config.toml
moe_layers = [0, 1, 2, 3, 4, 5, 6, 7, 8, 9, 10, 11]
init_std_o = 0.0259
beta1 = 0.95
train_tokens = 327200000
Below are experts of layer 3 (counted from 0) of a mixture-of-experts language model. Rows are named router (the router's row for the expert), up (a neuron's input weights, with its number) and show model dimensions 0-95. Each number is 128 + 24 x the weight over its row's rms, rounded and kept within 0 to 255. Numbers have three digits each.
After each expert's rows: a language model's description of what the expert responds to. This comes from a sample of Wikipedia text that the model never trained on.

# expert 24
router:133155156146085149160141140146156161131092109134114118144103155103096124100157116082111109143134092144173145137114097140144147119153151134146148172104157124128159095162154133147171113172133152113171130163136094119122147129150166125113118151151142103102100148118142080138149112120112170093
up0:137099137131125130144121125169167173115116109143147134126130122128144151128159122092126127169111128117116113105071107135113142120127116125170129145129114136127164162136149103119165165064135120169128135090144134110121117117119143153090130119109135082115129139124120152164113127136153143111
up1:107135095120139125119154182099146134155109152148138163147105134118123127140120113168146127118153104116102085143122106109127134118130112117123139106113098134109118154148113099078109109170144111134108118103165083111073111125142136143099131162152153125144158119100109117110162078130124163158
up2:119136174151138118143122122127134141119120137138119153138148134113110145131157158117089114143121113087135130118127159160133132102126112073152097102165146095114139117149143111150163098147100128121101130111135117113120115106100054172129147138112126079117148143131171115151107132111110121101
up3:170150146135109137127137149136096134109099146136126171101131143110121193117140102091132136125111102114135127119163123157170101137126122130143131153123174122146143119118143142143147081099122163086092118133139094167153147135149166147103118114133064150149108119085180103132129095157155139168
up4:124124188119131123142125138121136151130099101131105162148133197128162107143112091103095123143105091135104099092128125118142106130159086140123125141125159138140136113106128146140147131137110169135197123121156151144105085111100120132131119154119148093093133106081129156152132147140113140133
up5:119132134147155139133158107129130143144152135128093127160112129115136111099141096113104130144134072160122122115145107138128157120135079148089130138077151099149131143148127106131114125147133203103125144133158096153101126128188100132084119146141180102099102127074157130138113122103165146112
up6:125095121158107103135175123091137112144090152120092110145133131113104119098132144158154161117125129175127153103092087122134131112120157097113088115147141118150120116140107146158183129099181127150167091140112141100130076129164158166113131122112088119128107164141178125155126141101135139147
up7:111123165102109156123133158120156175133114144129102135148133121126135133104159109131161125137097087148108122141135130138130095137126140149120153099145107115159139156146111117096097131113117121147136127171097083135114136168147123168124131123126143129164160208087154104134155108133138116107
up8:146105145135098160133155089157133176147091118140091158144120137137151155067132175135110114161129121135154101106122082087127105094103124134119140132162148102076116149158124093143139145153149156154142105098127137098110100138139161145109072151092160100139173116117122098153135111139143139096
up9:129081137124164124133129113137120164112135140151145112145153103095075135123152105142118120144086120114135108113104114159119158105133109138155108160154121131125142146142174124128147149154158158135146136125119135107106089113119126168140151165141176107159100101104126129085159166132154117112
It responds to: Suffixes and word endings. Word-ending suffixes -ed, -ing, -ian, -ation attached to stems (roll-ed, depress-ed, contrast-ing), and headings like ===B.

# expert 25
router:146152159135088161153151152131149163142101135149100133158117155091104147093161111088133098156108093118126129106121099140121125099163134141147132168093132104134156098157152147122164129161143166114141102157130103112109111110156159137128102136125158091111094155102155089134127139125100160087
up0:083124151115098165121193186118155117111113069139126159121131160139090139149125131135166141160121129125101136122148132119170133102141162162132115164116138084126127119104120120126156115119110150153103127191156141094160137149155147175125170123168124127106129126150136152120142137086100158146
up1:122130156123121114110160087139077101130107128134092121109171069086164151133114142152133146083120162137151114126151147117128135101155110173103160135096136084138150170119097144124130169140159147138128133132080132102093117106105186108126134160129127140119118108142145090107139131142140073081
up2:151139140115118153173130136155130166132126113122127111165131161124109135101146117122165150109117116122080082136107104119147122138094126132133114149087142149164131120178147133173124134129127147083151140154107103123122117124141181127123115110117154104111123143128164135125167155095090136055
up3:087124169161137135136143141117119162124104107143111197104153128099111122126174089147129170106132139122103190141105132118117148094164087111095159172176112167105154140155158142143128131114160128129132113135101084094153093079135145125117097118108127098112101131100121129117155113109128165107
up4:116166142147147148175103108126131179160115088125124108119111135124129132158162122096097095144123127111118111094120146126141135121118121121084169132095102166127116089097157149154163118111119122101106132143117103095115124099164135105142114169139145153100096140124095081110153154099144131089
up5:118116109113100110117120133141132168093143107111087090144124169141115105154125136096146102146104099141093130109104124161147134099088102163107139141152177111164092138148088129133138119116115129084144140135089114149122131115165150101156093131125118108143131153121165124120119161182131092096
up6:136100135103093165167072109134147164099137115092097135130157151152124138152139153150172116109131170130110104119136129110111147128134135110119115134115172110121152144133112143136161125129105128105081123121073093134072104101098166133155151130113124124113087129135129125121185086164097132095
up7:142132090112112142113117104179115160102094085137138156126144130125152164124181095087125153151162134147160131085137105148140137089101149114145091148156072118136152105117125121182149127090141155102141130104124129144129123100068129147128163159140144123108123113170117152154119107126077154143
up8:139091104101084147152151128142161122095142147148115134131155122099093120111143093159141141142130128163106122116111101100152118086108132111130165177126125113135122129100149144125115129144129138129132062099143091134110137123121157126080141119141125105138126115049151138176109144142153101101
up9:132154167129087144142118140163127161163081160154123102149169136133136102108132167117158137145112133117132124114131111098108156132105128127133107123195137134164128140131132143125119101135155170120165116135127096148068158132120132112140088114124114110126091132150132122084094130147131139113
It responds to: Article a, proper-name heads. The article a after is or as, the conjunction and, and head words of proper names like Operation Mosaic and Best Animated Media.

# expert 7
router:149150161141091160155148149133148160143103133147101137150120155091104142096158111092130101149110093124121125109124097137114129098160131149137133168091137105137158101156153150125163129160140161113146102156130105108108107110159154133121099127122158090104095152098151091143123136116099158089
up18:110118137119076125125122124182125110133148131100131120159141118136129157104125100095115134198140070147197146124120135117139083114148115146113100107125104085159091138103119111124126112100113101129145169153105132130138163106162128122135116085113156129118154161088089106131105137088105134098
up19:163121122131099147192114118133099079125117095110116136162161134122111135143172158131134115104153139116131116120131128106117110138128127141096099158099132127146129102113122108154095178138116186113135151119076101132121141073151118134110159132120156166123097121129144116132144102089118143109
up20:113110156124062141160144117121095173152100134114079129155075135107150133123091114138126131134134098122089156147128149109137126119114107129104140125149143207147146100164149124124128169149171157130125128106119132111082102104099120130089163119116136106092100180100163090161159147071117113132
up21:150132137140126136164106118174154141110144107097097132136134093127124176125116128145141114092138089117136120128134121108124062108157145125089140145144130134163171175145094134129148135165094075128169148150116138124140119134094128113149140152117170139143178129119107082121107102141133070108
up22:129145107157136160141147133094215126132133124125111184121130137106142114085150113150162144086057120107112109094161109112094140116130155089106160136102125106138127112117135161098139135094125143097146122155166157093127123147146105127139153136166113102098126110091131155128139093131116135074
up23:133113142106159111083127137111142171178074138095116142136138117098168162150103087088124124138110073118130113116137136139137122144127120136147119152130115086149115120114148182132182135132141104119094106112115165144131148149161156083138087156133169110122151128137112115079143155153141167141
up24:114121134134099132110155147134133158137115129095105156133098125150117123129140136120124058135145121112108128151092115106118106116155143148147113181116108116152154124186156100124127151153154128101155119154154106139109145144152161122128133138116147113139128166104151106138125174161126158148
up25:120185175132090126149112149178150206153113112114135159124155109112137150134122104150111097161133147136147127163125100118108058111118177105067100157119141152149131127110159146136134177102152107107139151129142141127092158142168128155133136134124140087092157143133115104162121151117124114112
up26:110118121116114139168104141145173152143164138127116122159103139148152158104124098122162158147113135107131096156105153127133104113145157138128136160116104094151127123181115158133136136105137194113128112188165136101156120140143129173140102138118109119162108154169103099094109148179110161112
up27:132123157165102101133135166109163118112131091166134164121104113096157140119128110112144107103083133106109126116120095087092113110112126134121135165114124112149120085137162153129155131094144156149155134165159114079119116130174134121111169113134164119097105122096157102121111147144141159104
It responds to: Table spacing, articles, numbers. Blank spaces and small numbers in table cells, the articles a and an, and nouns after an article, such as victim, example, way.

# expert 5
router:143202168172072173143144162130148149160122126130105130168143163092127126099157093119114082160103104140134126106156095137123101114152119138126125161124155104124151106159130161088154097138179157103126104153120105107104127131161152139154115146128148101133102142109149101150133180105130165107
up0:105153082131122169080154155148141123135129144116118112098161106142160153150122115134134101143159138124163149153119111160138108134143107129187143121155092141139170173117123103100151129088156106129113117090148140157129157098117153106092123128115120092143126141088139101144124146130161119098
up1:127144151161177126153159156131139210138140157082134143150090158108138125086123105110150066114166116144105125143127120093134149135158120144131121123158132133127125129140140129116141142118115101136126149093120159134116121120158100159131139096099142137151166133123085115126113150131078097132
up2:147135128132134120156155128145121168105141113155158114165109110080119168119173096103118062122121127135119131158167101123131136113161133114157143132143149113119143147125097162107185151167170153099114161129123148135119183113139174115157128124106134110164119104141115101116138140129105127093
up3:135141143131088126137132163146152136154138121150123139169132164076109134116167158118128147169122099140091144146172112145096131083141156122130148169066138106129155103138173174147149105131116148141112117174136094148128120130125133107113138129130162091112129130118175092167142158099135169128
up4:139143090142129144123159144121151133127145163132147155128098095127114146100138125120103090097142132114188140132135116119131087126155159137106148097096121106103113107132116119125097109139144154182140147160127132125115066105095157146153142110113099072115121151114158090091175142145169117107
up5:106132109139080089135127143160165159133165159160137123104157155120128098104158133119163125155162139063180122126139133136150095162147107152128079131119146121123106133141126123155152087110101130129099099140140114137145140119157177139149139142130160140139152057134158115159096152082129122108
up6:150136099125114121102181110152132112115128158130115080132131127114128160117136168100086115105139143102127147108167120131109091108126126139185139144131111132127110131181093138127132162129134154150122127147119118131111150129115116139116149138111139082135113148164157170142153109130171170134
up7:123141129075099148129163072124154140148127138098157122111153145150161101129102148093137122083102126110121146118144111122103111144122126113144122163137158109131119182120115133156127108120144142148110132147127107071131156103104099112112168137133075154138121091120118138128142150101149136165
up8:170134145128102192121065138127168158176141126086095146101147162143135136130167124119123123122133106118095124130125123108137156118095096168125113096154121139103136132150135145082147161128110137123111097129187123149097102093140160150077156141130177126125129115147124144127162139116143121074
up9:094133126112096191070156146144159144134106147138140139125113152124158165088140121112118100159157094147120158149152096160147121142154155116128149132145095113095180094121132114120152084168175131111103149083152153133144077118148138134116107103158136120151106102130122146083121098152082114143
It responds to: Closing quotes and brackets. Closing quotation marks, parentheses and brackets, especially after song titles in track lists and discographies, e.g. "The Harvest", (2004).

# expert 20
router:153144156134093159159151151130154160146104133161099127148122159095109145095163108098131099147110096124124137106111093125117115098154129147130126168096132108159156111148152148142154123155130166119130095156123096102106106107155159148126093136132165091113103150106162101148121144135100161091
up18:118125169093125159150140154119152134147107124149118120156158155134099137103151130135122134154107157110118103133162107074098077105088146114132128129103133120101135126164156116144161127162144139168114112157091124144115093145112146099118129138147128121106134132111103121170121139085112155078
up19:175103140107133107080124175129142120094120109146123143144122059091102116146161143156149140112141175127134154082133122117117127154135124146132141089127155108129146197108133083119123075146074143147121094100127121079114138126114108154132117163166130147143112095094107126127126124133094121119
up20:108075116134129150120136140139119156142114151146106137106196133139169091086126138122148099138150094146095145126089115128109127115116134106156128132161118089137102120115130123087146120158128157151128148159110206154098107146146125147140103109125126151136079112154077114135165189116133121097
up21:164150146094140072159135110118125144161139106124157100143128150180125129102153093106108094115143119129113108126152116088143108127176111102080111112145140124162155104090123145123090127133088109133135139115139086114101153130158099152140142129150102143137149110128185123090124115116115105154
up22:074082105133115189092122140164128143159117130123179144121159130143139127116153131115123116173106136103101129068125144125120141117133136127109118120165110110136130115138177135156139163136140150106134118141135157108146140134106124098134093170084123109118185155112155161121152102133134147128
up23:133115091097113156161128105053125118132158115134136086133104130130122118133164090123121168137138093145146110173125157119143136080122106110115150113097107143119132140124123079084146146143111129077139133139090117133134150141139155144125124136148121170115104154099155097155121133133117157144
up24:188110117127126170132123143118142129131126149172125135133116138162127152113130125157091118175114119083134108089097121083126101106149135149131094111107120107132120169106116154111165088141095148140135102103146137099115114129082155138191092116110139144123111114102112146101102149119137137120
up25:177125182142087104154077062122105170126139109163146157144086125130100122136100125142096091091121120139123159119098120129095174077123119121141124152096150116145166115099149147139148142124119133108137133127137121125127108092125149101160077120123116128115141131110131143127159114113162113097
up26:093164119093122163131090116158144105074133132139109128137136109129077134112199099164115117145146086139133145133102114138152098119116095124161161094142127093118137125093114134113137152190105157113123144117147129119146087164138149170141175153131117131131116103153095107141145128134112148103
up27:157096153113167148106141135150137143133141110138088122117136162090087144135120120165094129148169130156141110147143139168135163146088106093168100113158125094112149065086151152165104082111171140107121116131132137157136123119134118152125133122168127092136122161117159093108152138141098123048
It responds to: Institutional and political nouns. Nouns about government, law and organizations like State, public, Act, Court, Party, Democratic, plus Thai script bytes.

# expert 10
router:144151157141087160158148150135155159140098121144105128155110154091096141093161110085125099154121087130144138125122096133129136108157139142145141171100148107132161098156153140130167120167140157106157110163138098112114122115158162128115107141133152093111098152109146089136135125122105163091
up0:141088149119149147160176125127150117113105142160121102136172145130130179138154123127155120186129161126102135098136120143133103115101123128139113134163118136152172150120142142146181128170124109159123162101100136119167135167123127170116091148138163096113128137088142087109126156105085155142
up1:166107166130076169137156125131123154140143179160117113149163172137146166118151139099159127127069135129135104160089107122123090091163174141083098143102151119144156102093141135150113130122124159136088167168077131138135125119166145122149109096117090142131120104116139097136103104128079148117
up2:123139129141115146112130120095162123138130126133139104145087117095162121131124144126101127181137138137151159103094142132125114104120117134130115141173113122152133091092156163132142159126186109112178101111146194115090117153117125150133116147145143087078122135100110149160160123146118078144
up3:142087124127144107121139111123146158156125126158098161167132101105095167102127131144118145095139140114127153120128137108162124171104102136083125131102141184096187131121143136138123128127162120151143126103142142112100116134093139126145127099141126120141117132106155135122096119161073171120
up4:139178165127118152151113117135084144085099106133116117137121114122134137132143092144143120125125115127156180093123107114146143110141103083120129154103122129142077132119155164115113163103141133122125146099111144135112124163144115115135099121150222128138117102100131117154141099109118127109
up5:095123136156070135109110139148157157144104133136097144163144149126112118112133120119139113131137078102156110140079173086117115106125069132069106149111132129140136135097145154113128149135143155085132105138104169131114126150111136139122107082154150108070154149096144120136157129152095148109
up6:139156121133107123171136116141141112123102138115121173108162133108126135101146143144126125123110144111117120120142079135110139109164111164148073158123142087123131107137170157105116121182104103144146143145093154122164103084133176121164080101121126081107100179095146098130143149111110121134
up7:138104157127161135128128125132129127110143100137130147136162140108169130099100141086112104157127132127147171123150141106134124113145115111142152142099138097119145133174107138092110165122125151137128112147134120110149100067110154132100116110125157102140124128132102137149139111112150112146
up8:156144146124113163119107174147164114127104143139114129145121195157129156128106114114137123138122110158123168109117074090107124089121130127086140169113097116123123107133147117108100149124122183141144108139137157107155112125145129134102061107178110123108135136057107194159115127137121169143
up9:084159174147067096145142124170170102119170126158128160159140158153091123094153125138154149112125119127148111140139102103100105132098163101130096132101076174089136111135165119101105152146123169146093115126118113107115126138107134144144114123167144128127124154065141105090101123157103102083
It responds to: Article the, name pieces. Mostly the after of, in or to, plus mid-word pieces of foreign names and words, such as Total, Romanian, Rajski.

# expert 28
router:145152154147090157154149147135149163143099123146100129153110153092097146089160108087124099154115090123137132114122098131121127102161131142138136170094138106137162098157149141117166124164139158110147104156121099107106112114157161132119106132123155091107095148100151089140124132122099164091
up0:150135163165089114144149130090105130097135140159154136106116102159160120115135131105158092142124097135086150138129140107158143141135169119098109123161136122114071101110156132142121099115111143165137119135147151134130119120142126105108106109146107154109158114125087102149159120108109109104
up1:146116174076100123139147144123125150176113170164109142108120151133133127123116142153146099115116134108089148166119102129114099112119162111126121091126158131132116117183110141117156187095168142135150149143102089095102124091180161136108130139130126104124128169114172063111115128124110116103
up2:157096117141125156130151111153134123137124143169118106153114124092124115135088108142156145120100128151080113082148116118131142167119111128144165097128152110133122139156114126130141168126105177136124116144166143132110136143171157146108123163123161107090097172102124165161106138116104179097
up3:108162132077124139111138107092096166097109167136164119130141126095146155133108098087154109123130158108100099081117158114112154103128117145147102148152149154097134089156155128102120098156108141128170109138144086104084155147165105144126107119141146123103098097126128151150109147154102166098
up4:074139127091170140149160134154134119101136127163131122126148122104160089105123159134131097141103061136131142079119134114164121118120105142137116126173137116120154116115133176102181112130129114123108101167073151135133136112131132148154089122135138133120129154139147100096132121128128144094
up5:159125121172113144137121131095142158147141141137132115107110163139094131131076114102157140151129144126158159158134130076107095147168115090138156132110124105170129132161168109094124103160143172123105119142100149127152145118093191115115084119181122073121124109105104123136109134071140108124
up6:107116141135111115126116117131125129147118129152126143147083139126102124047150131075156125162131118124106137104151120138142105165115132109129096160073102165162172057129127124138154108169155133115133159161147142132078156115110170136113127157157162090140109114110146112145136099139141144122
up7:149130163145119150114128107137149130166076109125091103140146132072149113132123126120100110177104097140119148158123128109126165110136116110153151152129116111149163131151128163136179123107139141156159174134122110117112096091137144145175098162172160109120122130116116112133106180095132100088
up8:110095117133095178113135093114114106144089134133077129115113140170113156149148109068144134128131111119158120117127137118084140121117145136150152134145139164077141136103164162139117133115111114171167108143124150125098084152129113150129072140138154113158153109153127177162151135141138133181
up9:110156195119152166123158129134098175159098142143100116160089151115095122128161102126125121132127097134135121155101104136130157119150108095114119111150122153159135115151150142156169155126143132150139099138127100103127089157145139127146132152148170113117136137128134064116131123151130138102
It responds to: Month names, adjectives. Month names after in or on, such as August and September, and adjectives after the or of, such as great, good, few.

# expert 9
router:144150155131089162156145150135144159142101137148097134150121148090093145091156108093128096153111091118128129105118103133117126101155133140141126165093134100131160096159147145123162123157138158112138099156121103110104106104151159136132100129110157088099098154102149090138117143123099156089
up0:142156109104106190112116128086108139164117136093138129117139157119130137134121129125144099129177157142084079151104143120148138120169125125113156139125106152160153092131113129155161128131116176175130146132127087159133126101110108110135114155101158110134098185130161090145166100104124135134
up1:127129150108120118111144077139118138133116161131131150122120131136133173139155138127119103111086141168117179117162129148120076122156145133110128124110144093130152117131143143156118139081082115167122160118159173140142133113146109117143107142118123094130125148152145124155148135114171153171
up2:130137116125152111193114068085121142135176147122119102131122118117172125126104084109156095163116149126120121120124139156134145183103149123135097125120094182144113091133120112151128093149123116162135097161124159155122091162122120127089139157168185100126109109104153103116104128151137093179
up3:116130116081164144119140142096130109148112151191170129169120142099132121120107085126106124134122099129120125125172148132099165177135093143140141120139126136117138160144176138163124103164086167159112111121108111099158103108169151149120092123163147085110151149138113079108117137135099122154
up4:151135109086121107149123158140164119144142155108124123115136108115134109123070114137124117167129193092081118100176082121153126114158168101129106135130106097144138143141143142125107122146082091183145125097122110135097141148105145118176148075151108106124136153166189105101132144131120120142
up5:171101150139155122121153141116116121123135136133117109109140146108083142104119139135124103121092161111127125119139116091099103152163120148119096099116142145135183121136140154131147138096130110091137143127135170132142108110140093103147099100140117089119176159125150153127159142157109130100
up6:168139128198093109127122115153125147092131117103152089168150110145108159106092182113119096074112161143139100105152085141136090081162102160124076148099119144122169136141111129104141143115091157145161082135128157097144106115145123106146113130150129119139153136165111105122158147156098117107
up7:076085125115093116128104137144105115137120168139107116141105111098115171137103154132138104141134111113197114128128116122109144143177116115102101121088129087119139094150103089114145099149144147155128130130151164160105149170119124114138094101099104083176096182098118114097114103139131137147
up8:128104141126105137158157163137121138078130099135116141087093160086110140152143103110113163114119137087163119081115111120129075131143136146143073123136131148083131120136121178117099119138099152085110151112116123147137114133146158096144091149153117085138095146134122119144135102108145084091
up9:129118101106085127112145114117133087130108166123134132087150112129169122127095121172133080137140134154161141084114088161126086098149172135120125141114121116152147096133096152143143108111117103113141101160124144128146142182149145163128089140123137064111153166129108085187128072085122143126
It responds to: Verbs, modals, Greek bytes. Participles like making after a comma, modals will/would/can, short word starts (al-, s-, par), and Greek byte pieces.

# expert 4
router:148155159140092161155150150134148158140098131148102135152118151093101144090157105087129098156110091123129131109119095128118127100158123146139135169096135101132158098157155147127162125159140164115143100156131102111109112116154159134125101127123159087103097155101153090140127137125103160088
up18:135112154102154136143139122126139134087078134093079098175111101109134141135169151128144122127130192132148132109151101111098150064121084119134172129148132113219117105125129121120138118106139141109072109096121118145124119123165145120131132149120135133141137122122120141138199120106137108156
up19:116159146181124143157147120166151152144119138126134127144145121098158146097171118094087112107095128122121105108168123142136131124175132144152172172126132164144148114165137145142115129123142159115142124119118071092125124135143131136142135113099123076147079102146133142131144142118153193092
up20:113092109118126132165142130111116103127147157100148137147126111085138154141102119144133141109158136120114139106132141130104125109129069093138141169104070102110130085140158141127128171142088074129122133184142168115086113117065117166105120105110140134131145161111148170136124111114089147127
up21:172128139146134128126129120112151141106101131105133156124123108086097132115081159122139145130137130105129139125158084125181173093087097134103113152119084148158105117132174158073147141149140140160136124126147102091136146133122086138146141113086174109128169170101185139152157097134146096148
up22:151115155193151074120139094137103129139116074115097124147121167135141156169130150107141140090120140149125133159119121124096122143129136138136138122071142134140143059161107168174136133114132185131095110135085149150133106132119129108121116154115133136153122131124103147140116168114121138128
up23:110180108120119129130150127127077141137136150190127138120128116111144126114159095135166131084152103118113137099138158096138164138138122107116139154115115132158163162093100105182162065108119185165132134098123134107109103123095130107110153156101100133118121134131134145123097150133111149110
up24:131135125155087166122164144167133119114135115119133159099107115146145177099145107094156123173126129145148172143137147133130160093168105143104121098094119122116135130111161125082147147118110147086173146100151123067111199127125158153136107130132180074100105137117138118145138113158121140113
up25:153153158116142094144143108131132120143136102103115121116174107133154155120131147094108089139120128153113149161163154108127102128096111132098139144097118139140177143071179127105148103172134109116126097121132080110127186124149139127114092147126106179132116136154147144150115125086121131072
up26:113092134108140118125103086092146156092108158132135117112168108143121180109162100147112122156098098113111125128147126118138147126137131135087147132094105138129127106131131156115120160124105135126125148134091140126125119136118158165116121137127125107147178149143102140164110090189116153123
up27:098167129179133138123132118145132118128128141130137121130096147121143143155143084096123129115123106125148141144163134128102196139092102169108133146152124150115092096140142085104133128114161131087108148169160133122120143113120116122080105131105143124159161134143126141141147155138155113123
It responds to: Table cell separators. Pipe separators and line breaks inside wiki tables and lists, plus what after a verb or preposition, as in showcase what, upon what.

# expert 23
router:148154159143091161156153150139150165146099133147100133150115154089100142092160108091129097156107093124130131113123101134119133103162131143139136171095148105135157100157155145129168127162145165119146108158124102111108113113157161130126101135128156089108099152103153088140128134127101162088
up0:135174158119134131143116109163136119150117127104124182122123148150084134119137119200109109150136135119129141070146087133099127151155112134154119138126127127158137124178145119135130106160168127101150153125148111098165170157099112133134155107137158105110137134133139181104141167141148146112
up1:104108140113126122097122128129129148117126121106118123126117079100124148106165129133149132140071092143130111123137122091147151144144100152157132157144152128136120080120133142145150154131128150139096129176169181132101136120145121121177086159131149123118124162099135121075139140099146160106
up2:114147152087129135147171107157133122148117082131119122119072121104138147140138151116146115081126095130116128114127156088100118091149126121113120118098116088152125112131147157159106116159153148128183089176132102095114151122120108132074138088135139154146123173189119086123149106140096162146
up3:088146131143124102150113109138094177131155118178120139141108123123131115149100103150121112160150116168136112133132132122144120124152128168108117132139139104124170096168096134116128134166098162165162097182144133150093142134128094121180125127110139120124125140055086152131136141139102151140
up4:146104146142104121159099143105139131153141109148055126124127146081105114122143092079129095128140106090132149099074136115154135107131131149110120138112108120112127142145185137170129121150171174107157110169184151108092170114130148158116099138133111097156151132148097127141096107103107120068
up5:160129161164147073149161147109113141068122141173130119132177137096128102100102124112135169160121133140163080134143117159116122128124133133112116147140136131139160092148070142089118140189166124149113112153137060087106120108099134157120174129118135109153142147164094107166111172096125133125
up6:081115097157115094094138134147142154103114140138141165137134125091134105116152113147098158110131135083127153096105093112140156155142125091175137161094140109128127127101149106123116143177148141142116110162166125088129103100144095121165133130127149122118119140149128130095166182181087101097
up7:176132134151136123111170140112128144111118101150135131168121106121115087100108123147132142145151133120165134094149112094119113119127144149126163181076119095129153134182111144142144087138138114136089155202126094103087104145113149132121119124132113099112112149108150113095121191134120154113
up8:129148149128116134151130155111145154112113148177074150146136127092145120134135106181124110113139093124130112132119110104136125126185104097109126133155134135131120129163149155108183127074143113144092133132147115130127147121142120111155194045124123138128102133174154157114118111135129199149
up9:116114118145114135080104119123127064072114161092145147160114131126149071123127159159122118136123111157164153132153101156124101159130132137132167137150109105134132155154120102134104144127159138110144150172145149093124143124122129136081148110108091147146148145145151126099124126147136145086
It responds to: Tables, headings, articles. Table pipes and separator rows, section headings like ==Awards==, fight results like TKO, plus the and by in prose.

# expert 14
router:149151161142087159154147154126139163142099133146096136153129156095098147096155111094132100154106092121123130103123102130122115088158114144139124168094126096141158100151154154117159134153149162116125096156121099115106106110153164131138097130116156097113098151107151095141128147118100158091
up0:075123085142167145145129103092121141123149133133132101139100089128150146145107117137104136137116099114071133114102122169121104135148125101134166107160183107147122121152132118124123087102109134110155105104149112121161152138136133157092118159125119138152123166119133123153139174134123084143
up1:117142120153124061159133167122156137143119106107136151117161129162080150122108118120160173140097111158126146126147091129113134144149131165138103129154115120161109145117166129146089104169177164122126113136153101153138167122188126099145100095190132131103099128130182134131161179102146116127
up2:123117176145132182181145137119138155160113120130080094118129151119116131125178138137135116163130122105158149120110110160094128121147109131114118141097136114150138114107169137120093131108147139179161133143135134137096157105154131109117087116123168074086136146157125131076132153127141147083
up3:143136158100078127148102111152148118129102060135124151130128128123126128099170149158110118130147141114116130101120130133122081115103135103118127125087118130108146154178156193178127159105120111173163136143120081124148131139129165145080106103084155123116146155161150121153105147123093114134
up4:125159113116127151156107153124143171138103120114124102140116135100124107086170148066131085119134100101108107114091113150130085125124167133103131151109130140150132088148155156107132121172167141135143137149148111128140123166132160151130093140122153098095128160100099114142137097167066110134
up5:162133132166094107116134125149162122154102109175098151147108137128106120118098160149151129182153088115141144139119143080092112176104144121153095123110145141140098127116130088134153125169105132079133138087134137139093126122132110119165139146126128150079142125129183089131154142125085101130
up6:163098108126115128113137125143150164111139109119177097126119163104100168113155129102147132128111121099199143129128166120129136140146142142111169113163132150161138123166146094124103095151138122115138110144148146203080130091126108132145140137118131150096135127160119105137104115093102142125
up7:127148166108110085140142157150096159162109123143110128108133103080085122134131115085160120142117114135118128104108131151163117126137176093164111099140091153094111087128139164133130132109137126136144184159075149134106129108116127076110103111155164116111165113139136139104088135140066127142
up8:167141126142117137145188129138123128161114085139118113121181128092113145129098130066121101119128114152133138144175082156143062106161130108133089125066140150111138111115135126103192146147144120155139116111142119139076125147160183143144091123094139106128145136113145110104103122117172125104
up9:150113119157136126164174124145164095130126129129131170113104114142134097167151133135199099125137127143135129081127075141116101164170142135116126142112125137110131131134135126133135114178125177107111112158160116150124153157113164110107136135145140091105134111118138151171113107108100125139
It responds to: Word-initial fragments. First pieces of split words after the, a or a hyphen, such as cul-, ne-, con-, Z-, G-, pre-.

# expert 12
router:144150158135088157158142150134149166141096131144098125152115152095100140096159106088125100151114092124140130114121097132125131104157130145145135174099141110136160099156152146133164125163143162113152101158137104108108116113158163128119107139130155092109095154103151087141132132122101164093
up18:131134130112096166131143147081114081133072122121150147131159127157136103101171102139140133105136158153124102125120109161124108124116119177153131174099110136141157165112135157100131114125158162132085124125115146131131118131132135139141105087120136075121129136083160132114086112112073154105
up19:134089137107134120140113126134125155122105104128132169145108143140106136124146091109130119170105110164098119118158108103107141102161170153112140137112128125156121138143155133118131164118090080109153099117136176145174116125071122140136128115125191135143168136144165131107112172134069127128
up20:118115135152106138155154133163120165158111126122123140136177183088128149124168154085133131145117102073094153124134119173149150120128127118136106133134124116099145144141157146142138135170122131148134126197111114124098132105150179142154098099103153099092097159152112139128146138128147142108
up21:127118116167133120115158098179097117122108150085107136170136146100110161129160158103123133127113108116088144132099076077145145102147092103118110153115118092111086118110136144117125111191148173160119083176143114098137095148166124133137098122136131152121138134117130088145089152124083114101
up22:125107165153117127125162153128160148117110124117148207172151099115118137130170128084148127131125118156140108119105112082128156131138098130127187103084138175123118125132131109164131120158091154123151180152147162123133113176098167164115143079125094085139136132114129112108107120111155135066
up23:122125141180107156129157098140175132123123123147110142142122159129134171107205141093185141153110080117139149124127130119119135101131082124123130140150120163132118109118078163165101120168112123154167087120170159093135123115113160155140130127126167139140125133111172103150102132116087116141
up24:126140118144082168112091164129129136173102089167130112127142125078115113116125116099137124140149108073149135139120155150127135115155124170158157129141143128108128124156140100143162171151139131138150159129100092140085146132146105119112076158128126061122126149117144083116116148161164165110
up25:123096137129104158192137104155130108155129171164109152103150131129125128128115136106144100137061099119095124119108117124146158140124098151151118149164099092133109130135148140143096080139141124119128145113160162150129140141140114147110138106115124108148111177115158111133115095133127117121
up26:136089141134073131117121157140121103112111119195105095103183112141128138102141182152117146116123154147099122116159158112085117116101120147133091178107105126112143111136126082113115130142111086123131182139142112180107153102139119107169110108107088132150153155098152128135139142138148140117
up27:146130117146137142145104148128147120086141146129156089124116118146114161112094149148106132154139106160148134148085095170122113095103124134124137146164158126104112106120170089142158121122091161120125136151088125137132128105090174115113093113145169127124164143159127105121106150149135123168
It responds to: Conjunctions and list separators. Conjunctions and, hyphens, table pipes and = headings, often in taxonomy infoboxes before Genus:, Species:, Family: fields.